Below are experts of layer 11 (counted from 0) of a mixture-of-experts language model. Rows are named router (the router's row for the expert), gate (a neuron's input weights, with its number), up (a neuron's input weights, with its number) and show model dimensions 0-127. Each number is 128 + 24 x the weight over its row's rms, rounded and kept within 0 to 255. Numbers have three digits each.
Before each expert's rows: a language model's description of what the expert responds to. This comes from a sample of Wikipedia text that the model never trained on.

# expert 29
Description: Line-initial hyphens starting infobox or list fields after a line break, like - Genus:, - Speed:, - State:, plus some hyphens and open parentheses.
router:123122152122133134128140138144107166107099112159150104178116090128127124111119103176118124147119094143090112153171131132130094135097111150139078115082131089136094086118086076143144128191131143178169106118127154124163142117106188159127152157137131104122092129156117133126113138141128108119084104089143129103131122117161151139131094111157094113144124125143097167120120141135112150128123
gate0:146124097136125130173147125103157121113122151129159118074153119146126166044150122124120120139167143138174095089115143108097124132108112107116077085090108115125110144190100125144106141149135103138131115111111147126176112103136159145077141112124119107077114129113109094097130118115128110094103136122122107096141089082143130120114095162119129151126119145110147152156123120128143092115127
up0:141114184154108130074118120124085168123113090094117178164092155106125088165119145130112138086080096117103168137138150131120118164123111129128154127147125121141136148117106080131121143135147123129123106115142151125102100173155139121121171129125115178144138122141117136128108161143146128133179146077100142117156172149079114143098120118123092144124120161108128106128163134115120146163155
gate1:126137155139128172100121147134126139141116097185118087133118159108134152106083141122115081137088114115085117103118096080133148123114082130102117120127125151141138118095148114133133152131117147129191109115116126142140133113156094118115144091114109110088153146111124126089095099176086096146100120134150139079135133127143117115129099111190152123126097111158091134136119077099144140129093
up1:115153105102120105112130130139105098110181146162146146140085095135106140104128115167113165123104130118133125114151175142115107154159117147137117123154157160099117143164124126108155157070184117129130091150139139107133120165096143120141145128130109145147130097116158109145152123129195179098081134121119130148114090173125177170115130102123120174141122141143135123122158168115141130154116
gate2:172133145095145125142115127133114151114149088126099131135170133131149091163145131139117137104151135142123130127116111102108122127133097142103075165147129122142093140118169123131103140175149100109149153115177140139150154124073126141124124107196149146133132086160143114122129168076081130139102163093133179103152148103119112159117114099105113108149083132124110129100118130156109145176131
up2:140156155135147119163117095164130124068149108133155082130098146178141104141125092128102109131133140088160124121097133164156136156105157164159111111132153145136130126138144141104139117110134147163148124195136156130151123153121135130139103171150091076186156093127140069132100142154129109146132133110136170139130173128134123127154145148148090150131124111160121128111118101107116125168118
gate3:101141101060142144132118085177162149182141130118122129153129133170127148139155153134122108127126077134129146105160140116108152127084112116106110161076166156141146101099118119091158153139130105182142131138113159188129119127123100142160147110087147120088114109117134163135145129116145131090142098138131134139134131125117106098104095137158166101090097113093112160116117126134136136134130
up3:167129147094078145139119129173141142171144099127144160144146132118085116107107140145091110130143164120118171115105086145099143159117123173163125154146106132111106087174101144078127122112136151123162084121129165113117135176106144135116082139154105121139108090092093107167143121135123140122152107121143116142140122123149184151144132098126129126065120146149141114136149140091136129139123
gate4:091101114092106128127146137109091117077130103163149098115133101116136170120091118172090124113091111127100119129157147119129142174123104121180138113067171094145122123123071096114148132146146120122105143096129125099144103108151148137122132130107117071140111135142179103112156135091141090146146137144132187173137112108145129151123128156166154123123125167128136135101122123131112142137142
up4:126126118146099126120128110070151114180144103149130173124082116136107119107095134125112142177102133092141159102133097132116171122157122129164147149145132179096092115154134149108103141134155159126142104119085144088120125116108149128172137145103114121114155096123098191100104143115130142153090126127116120111149096102159148129128098098098117098118096177135098144138147102133132085139134
gate5:162167147091130123097130155115135129125147111119121168113126132094131088110089151129088103152091129160097143142083140100110124110087108103138108116134119102113150101129093135148132122125124119130142115126132120113102133149117116130084152141168087062136103126107160158105099129138155125119134100163114188141160129105115161107142147123159147123134169129126092137177141112127073174144168
up5:145110097078140087149099143099107103133096111128147127110149107138130146122158140136080097103125109107134159127143115117126161123126093163157131095139125132090072118160159128110116180170164150151136190140134137124157068123150129137117112108107129136101088155120102130112112140170129119129143151163119133124154106167125129083141119127161153122158136181144103125157156124150138141115093
gate6:146152091118096118083124102142135099138121094147180117100123166146136103130137130154094157123155129117133142134097122134127097162117117142127103130138130151088123120102148070121103175160148167142139126105160110137127113187127122129102102125081107167105119142174146138128103145110097117114104116085142127103156150098149170148146121132130136128124141172105180143126140154089082113158096
up6:135141137101106109118109082197117093121118127141133098130134152157144123117148137148106178132164148138098135100134098130151171167119132086139117155129130186170126127134151119126129171133112134133178110141146116136124124129117134125088074088113147152167097117113131153148143163144128148073105123114106150120145142145139105121111118086168117084102108129113113195128124129108104119139100
gate7:121099186138085071100170097116092103160156143150117139147140153143138112095145142160156133103169149104127152175145118141089103111103131119148093126124128107166132153133144147134106135130155107149148112109145154114107078114147103139141132133144111151158149114148122139133136122108142123091109149128083156125172168135118135181111130084114101126124086090149121106145095116122076131133110
up7:146111148155106078093138116109105133163138096156106131145140162132163109077105148146194123085163127114116170142153139130125091115089148137122124111151098114132140132116154161157133127134129081170134145114131121118135095129152107083131084109120116157137136095144151148150133123114127104103108116113114161109176153098100122166145162091096082162147112099125145105157094138133122137114127

# expert 42
Description: Numerals in tables, scores, track lengths and statistics, such as 4:00, 8.5/10, vote counts and percentages.
router:091116124129124107118151118113111167108126116109131146137145116119148102116157101164111089130104066127136122132151115127125102175133120151143066112122168102121097148122110130118088111171137181130127099129104122095149111133158124132112128137104125127122153093099194139070173086123100126117116172100116159125136142148117140104153098117133127066152143082146123127137117128143114157111158
gate0:143101123103140118126109144104135100125107158124094139115104133103113109129072107175186094140164126109140130130133160066170111097133136110148119126127151159163086128122129130124103155122144134124137166133170116148137153114115129093143103136120119119145140171071122104119110159129138142118196149110111171118159126105158090100128149136148180151130123153118123149151115115181101147146142
up0:114132147153130108142117102150117137126133090119144129154148123145124150108178144116085139118100125125120111098115105184092159178109111120093155087144106095095169119112132134111161117147126120114125081132109137108127107148125146156113133135140155130079124070165120129135131093111119125129075104171122086143116138148101172169135147107082074095119126105131114150097159133100153125133114
gate1:114100118157158141151137114147112147130108104114117125158106128145157124129175146089162095105143140101153143142111131165106140133107117115094105132092083153127110096178055134139143139108132112165153113142124115119116142088132105149112128097092175160107141170149139132109152102151089164157155158124091134104170148143168139099131123130122102164132128129168158166117119096146132098130110
up1:133081151154128115138135101150140162147094119143097122117108116135132112107130123086099105140144089066136138150112137160128165127114106126122093103098087140123145163171105132113126090079136129179146153123140100132140126126127132127111135086098166137106132157147121119134121122112114163139116136173107116129177135123175146113170134107128103152176098114111123136142111065075137091112107
gate2:100140114143106137136085138125103155128106108128141182147147178125129077140116155106176103124126137144100126138130099152141143138169133108129129159118124132118110136180133151146149126132090140123136118133152139163120137103104120119149162102127104157142136116163117087118122119117080120140097102079110099078126094137096149143137104122121140135124104146061121094123088154081153082144180
up2:136136124114163123136171132139145104118163144128128084113108080106116173133146109118123143134131110102168146102140142101133104135092125156128103145137143101121142132097117104104110131138138109121154131111124098102130110143181175117105108170120162095121108137111148178132146139126144106120179165157147146145104152133174132125100170131127144116126153111192129147157145105186100172109079
gate3:131128127156119096090151089156126132119140189106117111123158134064130106133142082164110115159151123136093113084121096130133134194104143136158074099114099120134155144143126110097115121140137078100153155106085106119129188121142144124124129134135153142106135105139123131153148098111122120139101140166110118114100106106125108144150088158158111124131125161104138129109159151154107173125149
up3:133139099110117131102122148112138131102077088143165116147091118145137169121141157103101120169122141129127126119189144136119136094180113104137092134169119099111143149106112133154152153130113142113102122142152182139127100149129146132173156132164102125129091142134119159117104167149137119099148124103098142171155135139167191135120104096099112119115133153148115119141175105168131092131098
gate4:112140149121142145164153125110153128132106138137098146157085108121128108150128114135127143134136132116175127179089087167085146179104142139122110136137134140163142135089131175116148091110123172137141143158154079097153177147134079150140131173134136124133124105126134179108138138146111149168127138091139143110123150109098094170112112120115150130120107131100147104090134084137165169124121
up4:133130139131125139172139117091138131115153095140093147182107130107118111142115115120131116126141141115137143161086104149100153164094138134104103118138147152191122139097121179120119090123123174162137150153148075095166175182125086117130124173106149128132129107139145174115157122148116158155145140091142130109152141108106084153124131132123159142132132117114133081095107118113152162123147
gate5:116134128109091122119146107116124083164116122181172110180146106114114078157164075145106193137129126120148106152151140113162121129114081133142132128104136140144113133109106135150124114152117136124172163160132141138102134112161110048142096108119132181135127120136119112098104113133161108139119082157117146129102144129133118156108154126129122144108110174142125124173143095111129111141140
up5:109129135127100109111144104128117087172114125176155112164143108089103074166154088157102190136116123141164100138144136115159114135103088128146138113096148143147118125110108133147119116152129134117174148165127151142117128121177122048147095096129139176124136127129116101111120111133158118143115093162122149126105150146134116147112160141126124134114109173153119125182149099106125103134141
gate6:150145164157137123146104082124138126064136133150102135136144114105129157114150071139108152124108108096164122129124188104150076154111161101113122117138137114144111091145123089130102171132117145139144156129153125135154090158111121104121119175099126132145152158121135114131157098145184148115129130099111117136097098061139098145112193147129112106116121126098141152136122139101121133114122
up6:100061136113147132131125135129119171157112117114110114131103147155112096145110200137123104122116158137111116144121059119139168107130098144119144124138112133133150132152165149132130084113119117102136145129122130143073160089134109134160135133113118122135124125161137130135174114121093141125150128164083131136100093170095104150137068099107130177143162100161121116100146158117127119101157
gate7:133105145147145148121122121146087163115116118101110142167120135118120096131151141149104101126120131150108123143089140136083195107104131073134131142124135158148111144138138164129136167126155139154120094105106156135115150114109101100154091136096119125121137113150081146116108127114120112110117090166142179098102128138095069131125113144171099121096054114102107150118097175131130146129140
up7:131163132129124098139138134098152104128156153145136114076135098152132139123106139132177149124132140099153136125138116105165051104131123176085156124112149125123135114145124139123127118124107130092158138153161103135133102136170148136090173123173143150153111148117167116137140125115105127174141163088138097151151133134142174137133137125096152144124204118147151122161171090106151121139109

# expert 31
Description: Line-initial pipes, dashes and bullets opening table rows or infobox lists, as in "| Rank | Name", "- Kingdom: Animalia", "Born".
router:121092144123123139122152127143153127137102099144156155140141105149131113096124072154124125132124077153102117156146161142098098152111095130152068141085126101171147100110096129140133133146115134139136122135114138096150120117126157150102152152088133135082124149124127082068170096111109125105094139140143141133165114139169135093145127089109096098146143092131095148122165145131074147129139
gate0:112097120167101122139092142097111133123098122129106158123124107128113170131183076128118142129108125174121139116165108136133105159121097140128109132126171084125107135123140169147112101125126149088154129084072125126118104139115145122138150175084152118089125138141095103111134112139103100168097118130169119118097129156092121110090126105092146150137129134109088122118119123151179079150153
up0:138122096156179129100127157153168125127115124125109132102166131144151133170105135111114070120111142147145098178103117117122193125142157125130122162194144110150158115137126105148120137153130108145156144140159147121098149129128121108148097122099158151110085145137135103163118095112150158144160133140090130155171172126103168131120164144149130116115141132166118145170134133108141167121093
gate1:097129146121142109130171145098148136167126144108129152127155130120082137111145167105120105139118116162096123118112110111101110133124086099172081128136119116135117115134132124110131137138161132067113104161123142113122145112132118099117102070158126121120117128148104090121139130122129160113091191086149140122123118131114140158075104110124196075120142144164053118108134121122115116141116
up1:130176136149144111100127141122107149117117100091096181117125090146105156121130110096130144110135153101164149130138125152118113074124132107151121110089094149162104167189113092145118124136172088146121141110116110129112126151117111144157129140118166122149135144156145115117180120105123095160135130104121142165149091122111084152106110098124143084174140110127124143125182087161126127106147
gate2:101083123110130109138138161170140118133134152115109145143151128141123092165150096103150097088121138129109146148116109123151164129144064126136093152125136099153123117115138154136109128164170151148124103139133129154129081146123146136166155147144100090161132117119075101129137142184135137139114132106121147160069146138156159130095100137129172123082125101139125167114069112110128167132121
up2:133111139149137111118143118138123127141124126140154180178159093129116127114145148124138128120111121128114159149173124128129133155144075143067145120126162132164097127127093078109109116138134156093110140165124186129131166095068108139162126127108114088106120132160129142158153107094139095102146092100121153150130139117167147102185095148103092113095101121107146123135118138151144096120143
gate3:119133150122134108158131087132171140104138139149135095133096083136123084091146118133138113081139108167141103128129129089139134168132104128128148101121137140133126122151171178165117114121086154132122097161124130144103154163187130152130116153105115160104109141101122183105165123128144114139111137118150140142089118108147190113113100153096109092178101123121113143163143131127116151085147
up3:134065110155127128109140133152104093175124116115133162126162182128123205170127157112148118157166136120142152117144134146136107119107159104133103126105122103117126154125119126095100102154138115088143141138138152145137123084107140128123131150136106089137094151131120095102132110138107162108130105078070100118116143136075111122109102116164167160108148152141153155107091119145142132145111
gate4:112147123108115103170133116143177138151122162103144119080127115126118124173140104111119127108093135098113132127104100149099133176125149110157102134097106109087127126114101078109137127108124147138158158185136097136142129138123144145118138103159120091123132137103113131096115152103140149129145099120130156107137143145130136123086032083137119150124135118123134140105137081073137184121126
up4:114111110114082108115161119132146117131110166116121101093152115096160132102096107161114115081102131141105103102133107112112154148156095108125138130135082155113180097116121114144116123188156148142138130134127126108100109116097136167095141097172146101134093159079113105120146138103115094090113118165123177129162155163125126146136149108128160115128146128153090130120168181124135149127116
gate5:111154181103113065110108125162117095115099098136157133124147102116103130105068122113122109086120115096149107149099120137098135168153134159154131145126138148119093099101132109108126118136135114139110109143143099122159090123117147112159141138126136123154172157160103132087111131124129116102111152141109092135120147147132147123179112124149075117139116110131089173107135148059111162090131
up5:175123156104162117104114117141151118145121093151143136135158159157123171118078133103104086149110122139156115165120137129075133127116152159140122098125107151115124128126130111072133100123075111116098156157106119148126123169120100173148165117152129115181121145157097131084082154135123124099154162113115147119103130141123134141131097102103113140136119151148107115141116178107147123079090
gate6:114143173160114096156135137140149127153108123093142151142103096153153122079125117137154196132091145083137154174155126146114131150109097169175080198162117131107170135137125107112134121112161151149087120136102137147149118111134119118100111118103092119105136124139138146084134114099157121165129127114140167142093138135148116127131090132140140100114117161127151140112147117135135149087159
up6:147138135181132158134072094154154129164102099154136117080114142166130108144165139105126098096171102113111083172138124132175119104144130131164114096094147128137160123143114151133130127102076134105124106120155128151129067111145157168116098120081117120119132110168121119118128129152130125122112158092127116135132150119126117133104133120166093128103094166122139131119152118159168171109110
gate7:143118132119093146135172158168117138129073121126089130155113133147137138086114078101175099110100116107153142085126125160101125082107137101142105094158133144173132135093100111143094139145149124102158128150114114129138133131139134119148163152128107120106133080160090118152156077120106132105129149089113097138156118158165100126108132123094163112118119099130116128161114127102175143129170
up7:092133140126127121169111114121131099089149095140140111108100126122104146147080156143098154130150099162133128121092070135117148128168167147156111142142144116111107089184151142110157118083101126134099124130141134115129136140131160167131111135151171121183151150127141153105123120129175122130140123099091134148109133133106122115124169129106091155121164166063178112099133106133124147136103